{
  "d_expert": 256,
  "n_empty_slots": 16,
  "balance_loss": 0.00016,
  "lr_router": 0.00262,
  "norm": "layernorm",
  "lr": 0.00869,
  "steps": 5575
}
Below are experts of layer 5 (counted from 0) of a mixture-of-experts language model. Rows are named router (the router's row for the expert), up (a neuron's input weights, with its number) and show model dimensions 0-95. Each number is 500 + 25 x the weight over its row's rms, rounded and kept within 0 to 999. Numbers have three digits each.
Before each expert's rows: "comes after" lists some tokens at least twice as common just before its tokens as in all text. This comes from a sample of Wikipedia text that the model never trained on. Tokens count by the router's weight.

# expert 61
comes after: "%", "0", ")", "3", "6", "4"
router:478511529526467498488508516506496471514497539469547524497483508511508499487479527549519522492482534471540514465524516519498502470512463504477473499466517521493498502486503512457485502496535472507520505532488529518488490488519568455487537512481498461475518521502506483476500515493507513525
up0:470497488523463443512496519515485508550479521519493507534477500524523509543501500483491539505436514464511535502485497511510476506562480441513513496495489532474505503479476514512507502477452503510520528527488526504505515500518507523532503467523549525507494499508527509471476554501450501477
up1:486498535495509524511525520475514494478495508490515524507462522499510526461519522509519501470545496530416458551519484499507500461501505493523500507438454478528513486470460505520489504499476496475519517493544524495520496456561485501443514488499443475506506512464532491508470490508485454505
up2:484511492513529498476498528468483530541458556480527496539509506511494489484511481466490463574518490462488477481510544524488478543492546493527488532469528458534554513453469514504502501479522486532488527501468547493508542527501525464483487488500500524493512521477446506494490466534538514492
up3:479495499549506455497494477470560542530502544494482519502489497493500480510497471494519526512474514486471493494504465552449508535520472521501508522488520519463514502477536516489492497495470560527483533500517531498489509493492492538506531480495510513519502524484473529494472498486510460526
up4:503467463512550487472470554453524483489478474457547512486489504474533461498468496505523520492497538475479483471538530444457536536519506493484478555468492515486493529475492514513479460484503448480481513474468496462532480508500496505488551484510483492531462525513519486514494544499475508481
up5:486508460489513508537482488446523512519466475490488480561483477547507505459534516526511518491478507490495486477520456507485490556487473517500493508487514501455500519491510462508529463455490450489512503514498519477508484511483452522504504560517518478539511501499545505499481496491466545521
up6:500511426444514498494497514474507530457482518475510509479501498479494520479515512511504481516530536492555547534516487484519481474500489499490481462512466471497502526479512493455522526466425537474489495487488486478493485532541470515489492522560449535551480507496467520557510503536472478499
up7:480480506433494469487509473507501493484494458488497495494498513468528520536527530497500499477464477484467518479498496501506497527491504461523481470492489516480489479510521502462523527500515456478498547526452493510504463495489520502457487507517461522502511490561477545462504493497473499497
up8:550507514535480469478493509519554502497504505526545486489502522477521504517512520536505507466517478485506456498538564505536491484469477516499536472510496517481494524495571475472514488526445548532474502488509525508510526496457482550491520512509531553497500482502505501466514499472485480477
up9:530541507468504461493490485506507468505486516441483557531467497499515498475515494518490498486450477520534501507483486493587497552486509517505511508505520478513497526527526493506524506469516484522491520471503484460494538495474475499473544529508509510495539520504503529485484454464476488490
up10:535488496528510510508464522507481528519527539502535551508466511505543470469505521562516526530530462487551468519478492467536519498490440491484503518503508521509449459488524495494501517476524494483494470492496467484505481466497512496479519523494483536448501501485477446519497456526510530484
up11:485480525505488473462500516542486529468539527508551501515493483522495555468489484475516507466503525472573499490541500523462499531504497471515504520497453492500461491516511458458526517535502485476516499481470493490511543516465518490470501494508505449495465462506503490512516510519520544496
up12:520495474462511483472520498495532512476491536515478489512525482499513495485491483534504509504522493494484492517502491535507469505496468442555513475582511500478529518490498515544526503507497504520522489493507505509541502511487576536463455454556464498532540465490465514537540513537486480463
up13:475520440555507449550456519505518469527505542444501507454507507486507497515465506465496500457483501489498483536505512501522490506452543526514506475487505554508514465486489515498538518466520466489513501492479511503490464495484519483457476529512523516488494515465480499488459518487452503516
up14:512510475497489501510534518497524510523505509506476498530514559514494524509482503505508485514483505460486486464509460485489503508528492469441542497489465478510517528501548530503540496508464469517554506526445509486499477528513495517500477462523468494508514503512557481501489485505463495538
up15:493500492531523486511524521484544502476474466490520482457533473467539458500520500559540501517534503504519513520497554460474485518517508509470519508524489528472496481539501522490527517470483486523478488498514531505460494509532492507515424485497518518536435509510442474479503485457541528490
up16:496479490530496484462509504508534492490550467508563459457513489522490505524511556485516525479497516467479482497527501507499492491506476580489489508490511486550517502473483524523481489500501478485503501529506522492473501500450483471512512463533474478496508469503488508569529553540512491497
up17:487506506516511548483503551472515489494486494509505497456509520530493475468492503513485497582540487491505467554521534475512506463530541516499486488495515465516475499532487488502528463509454514502492542525493515487448506527478493455504510460462521468477521467493489483496507445538466532517
up18:468517511494509515478486490491534502530485497466530511457487464500498491500465517485479490506506466495572476501484460510491522543469545487482500491498526529505488475500493515497494510504513480507533515484502489482503488503484503499497563494494488544483538558512484439464522508490501518527
up19:468490560498477519480538476521489513516499504540488475492446520514516534524504473525503525542510507467522464512548454494481477465485515472498494486535524519499488531522531497505516500526495482504481493467507493474534430529468505500478477537469516497470488539501483518517511554469463465466
up20:436504502514538514498531452508502473534499530480464508464499513502499497521501519526537493521502459530496534472511518524518530505522495472528522539521470483503516505479512485553480478463531477540502484535459474517458528486450517496506492499472514499495481550502505521485525483523479531495
up21:512511454548518502490505505522495524451497503492469445526517560514480524504534521513505505510516509478487534497449509510476492502518484505493457530496506516546498461488474469485493518484465477538489512510528525516485470523442483509479503457530541497498479468510472476488506480481528491505
up22:482466472515517505480515462488485462509517507443467466480534510508524497482499527468510490526519516487490482475551503523503516508500520548545505477507524524491510514492477488482459490448515513560455503489485525519481515517512497463470482497469564501510496485456530514462497555506443481524
up23:489525541452473439493532469503510522497462542459505469496506548454504519475487518529483462483517511493519517496471496499535479488448532500545508518502497539490544503468533495502484527504566501496504524538505515500488468509512509465506488465492541497514476524544489496485476477479513477494
up24:501470494504498500537536506481494465494454493464461528487492472478510434555491514522496474486558484495497522485513524548525524472501476535523502506497534517517544480514508499515511548474483523487518483510472495458462487552560534506499503517508500485507508493535509498501487496472483547549
up25:532514497480497513582522503470487519453523486522484476466509488501518492519467529504482492516534508511492455512477529454476533517438501478478460558468521461496487515507517484519484473521452482492473516521508533555483484494521500479486512479480496466498471446527502498528529490522536512529
up26:518510512522471480488466492519490523500508480474499487441523492487500534531537516509494531535473515550462503464529486476485481495497508475472514502468468521534485529508515471489513496456473519479508501560501494497525530509499438507505531500512492513507503491531527512548492447502501510499
up27:476476505496506511533454491503514473548504510505486452467468543494467491521519502511529517512466471489509514462460522530492524518466516507524446482458474494512456482493531529511512503446552468501498484487541472468481517516500452503443507504540465454479463486507485503499461509505485517504
up28:532507484494513510473498474501529550473528450456497523499497489483531569508446526507456472546475511514512538495498494530476509544495523509505540480503475478491486506496530493499530519490552512514490470494481517500448542514479470466445527444521485519484477493479497498495502484494485505534
up29:532500490448478501460455504457518531475488489470503456524467504493531499515481500533473490474503522505468518468483498519525498508452478498524495492487484550492535505538508480523528518507497492496449477432474521481495513503493496469542462455499528463507487537480502474524486495509496503518
up30:487462508502498516489495494485478506532493502515521474489466501500487550505534492472488459518498498539532509466518492495496503565547524455489516473516480513482453504505503486534460494503493532476520522512486529516439474473515531515493437510454494490467534549466488514526486507467538512500
up31:509499519487474503547474508447482484502554518490495485461505476495495480505533508475506493487564541495512518478520455498478500508507479475500470522500480524540475546510509446504498444488507498539492490515529469484477456453462483511486499475526507494448490528521464471499503511472481480485
up32:500491489459467470526510515478524465508483527519536482460540520504513478507523503437512484514483495465503497518556513462465539510474526496553512484541505503504492540485450464490478466497498507466515548486480497482499483499506495481514531504537492453520512497541502503483492504524469528504
up33:488516530531487473501528476535474482479492501507512501499427482504520492504460497499540538490487499467554511492494509492454494492457502506485471509533458485529482475512506530506513511513505499503411525460492495495494469490524501496461491500504494485468533502524487484485483495476501495522
up34:507472504490473487468506519462502513498473530509491499504488490544530463519525513438495511525530497475534530456563514489508504555464500515479488553502495528523538549514539495513488513534494490532492482497528503530522523474492558471522543504537492491491515512508519487513517469452515455472
up35:474505522493469493485531489502484538517510504468507519473502556521497491546485496522506499476503514483483469498481527541509514472526474445520517521446526492510521457490505535493514529474511512481542464489543489489480502493549502492469489502450434536495489495455567504521531490517487485500
up36:508465500542511550478508479516496514472527486481491470465518511517500496538525518512527448492483562495504501476467494497505450463471449530520550522505572472494518494492521478517520477493506558482540483511540520476498511476490517488469499501491492498505447468492520499491480495500534455528
up37:490466519522527502478479504509529491468470519521493466536474491486465484510453449490525517468493505505512504522486503534506523473486529512467523560481448491474489475478498506554486523510513489487543475474532496544486486495517507494465523495487480500486501515520496485500533497494483517534
up38:540458479477444431514469522507463459504497522501502511504476507492481512493514485514501495498479519471511485527525497493485513530501508494520536453456515533558556510471485547514499480482513540474490442511513514486490529541522484493498509502464467514505487510496527467498468526532525503486
up39:456457473484497517489466532462487502484475514522510518477507492505525510492485470522516502510514472502512489509458530518504462487458511516520496541493543528477510466542513486494518544552526502500493491517492455491458448475477517473494489496498475485506508519528510489522485526504481502471
up40:483545466503499526491477529493443551521504518502534494525487481496498491492490462502530505511495475483477517514510462503493480516487517522476488516474507502480549500479523466485570546472495475482496495522544437478511516479503499530478522461493439506492505494470519477486499521497510511534
up41:514476519498498499491512498520475510488494508457538519497513518461509511486485522515499501508510437527522522458513497512477529490482488497500481539538486500489553474526485540536481491472535530450526507473490499482525512495517519520478512463479443474521512487500519476498482521477468468558
up42:463474480502487510482483517474500470461475462505520510515549495475533488506488530525486484529538495504546527508474511486488465534506492500505521521462511539484488485502475516549533547437494509455487502515495499565501530505474486458522504500482479501516504522484541494500529533544482469507
up43:455579457467521464514482517505516505491544492506519499538500456489500504487472544471490474514522466479482465498488477477477463510527506541545458533507495482494517518480511483485508491431481474486484496496536478526501517498496521499459512534482483500435485481535547473534493494502526500547
up44:529525540479482502528510499470512499558498503479547480502445526470489502494492509478478488483481472497507490558557500527507503531519442471453489491484510504502525501471478480540506527487452456511500509472491517491513513517496531515476474478483514479494463478487484524495497499509559483487
up45:495485543514459522468567476522495523511500495489494458490501503476486513493483502511501457505473516443509520480484499550569476454523514488475533497489520527525510475489506482494514493500507507458502519524510463521485511475484501560534513516509521483474492551508517477511503490498529537481
up46:489500539491464457535480492530473470518508535501497564543516509498459513495508501510540473489460524487552468500535522507494503490538473518486512502508497476487494487474488512523472481467481414474485514489501520505466505533479474488496502582532494467524520486519444531506470501517514474508
up47:522544500507488533564496518511496510486526480480491463498495498497496533520498502510458472508458478456536505509471515485489544523510495465539459474497461512506465508479425503468493510485490516537560547482437503492555468535513482569501496517513479521506529481494476450527480492510495486519
up48:496528481447499487498530517531463480511449495475521444493459507478472481467499518477492514465477514487509529507529469528505482503508523498509506535485541510493542442537509511461515517518543552507465511527495521520486525481474487502480522520516531540486508528477484498470519554542463511531
up49:500449489526467472530485473481472479504480543501474532497453519469478533514528504494542516468517518527509491507533509486487525493502521517501527469517508489499499505474518546468488479442513521466537455555475465515437486522480438468475519483497483519467531463464505513457502528537495513490
up50:495513493480539488483582471517530565499527500509462531527531475455478492506504456528476461507461494491532499533502480475463526471504497499511518489542483442499491501508478464474510488468481477511496517481455470517499511527491512455512541468487501509526482516525503494552482515472495497487
up51:507483464475472536488479485505504534537459512478512489498485486530523507511472478493495505511469504490461541496480455502517471559544545502504475520512481515537510494497476510516537501526535497491511482487555517485487477530496468483506507475473482520540500477502487499493496504490509508514
up52:531480506476480527517502502514510458511523457515453525495523454551493545478531524465506527512537538524518479452501523456541496492491476497529499490510533482499525505487485487456510505516438465495513469467534454480514495513489482496524500474472538474554491498478518528498506499530493513532
up53:496496535524517493501467486482494549525501521462476568482496501519537497535487499484518478488476507503506478516480519552507485448508472505519490519469494510485486488473528459505475463433480529479506476505524491512467493456502510458481498506491485495512470518475505502489528482552512537507
up54:458506495498499503506520529502558527518497503501507493469498523499526526484516497535495517527501480547499508529482471492528499499554483441511501505478536547487499442503463534487474519501511512485505457489484489481550483512503491497533513496481491505489514507527505499470516532513548543493
up55:505487535498500494498503498440523467479479485461500520515491489506519532504503472549504520491472502434468528500471536474470523495508482491511466556506506511499481512486512477499500504472469494465508456505525465491484498501516493421512525468506481497510468505470491507496488509540514490477
up56:503488528525461492480493462504504536456537502484489506493493526538495544479465488502489504467500485504487496484564493485490493458508503460502516470516546510494524513449498510472557526496516487508536484465519492467490496523487575505509492503494508484504496463497458518458493467525496486485
up57:527508519477549533481475469568500476529500540469538503510488533464527534485482539517480470486499522513485471507522474537552471507541496516497508529461505498479445503529472509494488523494526485493528499486507501496498480525515553467493490534470488494467539507512477546468491505500512453514
up58:517547495487469474546502471467449493475486503450460558503458570527477521485504515502459490554479514474506507515517495512504462522548484474493523488486453507507476516485523502495480531499493518505494516486497478501516523480517523517487467492529490524491503528485522509494461531505496440506
up59:512485485498483496503499490504497491457538510545500473517506480460464516489498470480528530481468508466537540478498492536539465492459504532512467523511501462543469490512454526494474512511518524510476501482497524485472496487531502516496486495483554498522477516486458483469523456518490502495
up60:475477462529501518496466526508487486499502495469484453488480491484474465453515540492483440543519505496546511508494471509494509481506489504517447495460506518512461533476521468484513505523536504483526506495533503464523464462447496458503496486482511509488511506501471497472492451515478476461
up61:471484498514455498537477513525535398486501543457537469473479526509479530519538510481511495505493524471487455523519501520494534515521505507502440538522512487458507492521500502513494475500524492503526490492503526544527537461490488492524503488510466442483486505495529543491466528537498501544
up62:486515470522475486490497545521468530490514467496488520494459512502446495521529484513512496499469477493493549539446528494507461481457488528528507488463505490479553488469468512468472513525506465511504512495509490481493489469517532477499512471490530506480524483518539482461501511491541492498
up63:530506502527489507559575520521530510487460484526516467514475501482487505509507504469510460494482517497514466533515535523513499500524467513535468517479483483526495507518479494532458452488476509568511483493477499536502464527517479489469513516531487465454483522464483471500498520530520517445
up64:556473487485538560515480498540500477512490496508486510515465492514471459473470538497484518470518547522475508484504513446519489464494510517551502532508517528521538509500493509517524503487536492469484495501498510525504522503550519522507492519503492501497490524507482456526525482492488485535
up65:505517505555493502471478513481478511493477479524534514520569563446507519468482506493498512465524509470493502500506518489469510527530493524524477468487510505511487468471492513485486490512510483584507486490501467508498531493494496498515550481508488507522524517502483482505462515453488493496
up66:473471572525513498489473479505517515514532527471546489465475514474507499495491514508496478532487503481510520470493482458461497501476453512498502561509496482506481514476554485483467528486498473481487490474476492484488514488526541522445493492498507466465505514492453506493455451504531501494
up67:508509514511508494479512456516496526446490469517471497476503496504485501501476504504472474522494502458489513498514521494443502509529498541470490555487517471494480506479549493460506502488491505462522510502523506553510507469510521520522537514490514538521497487591515459549493530509516544520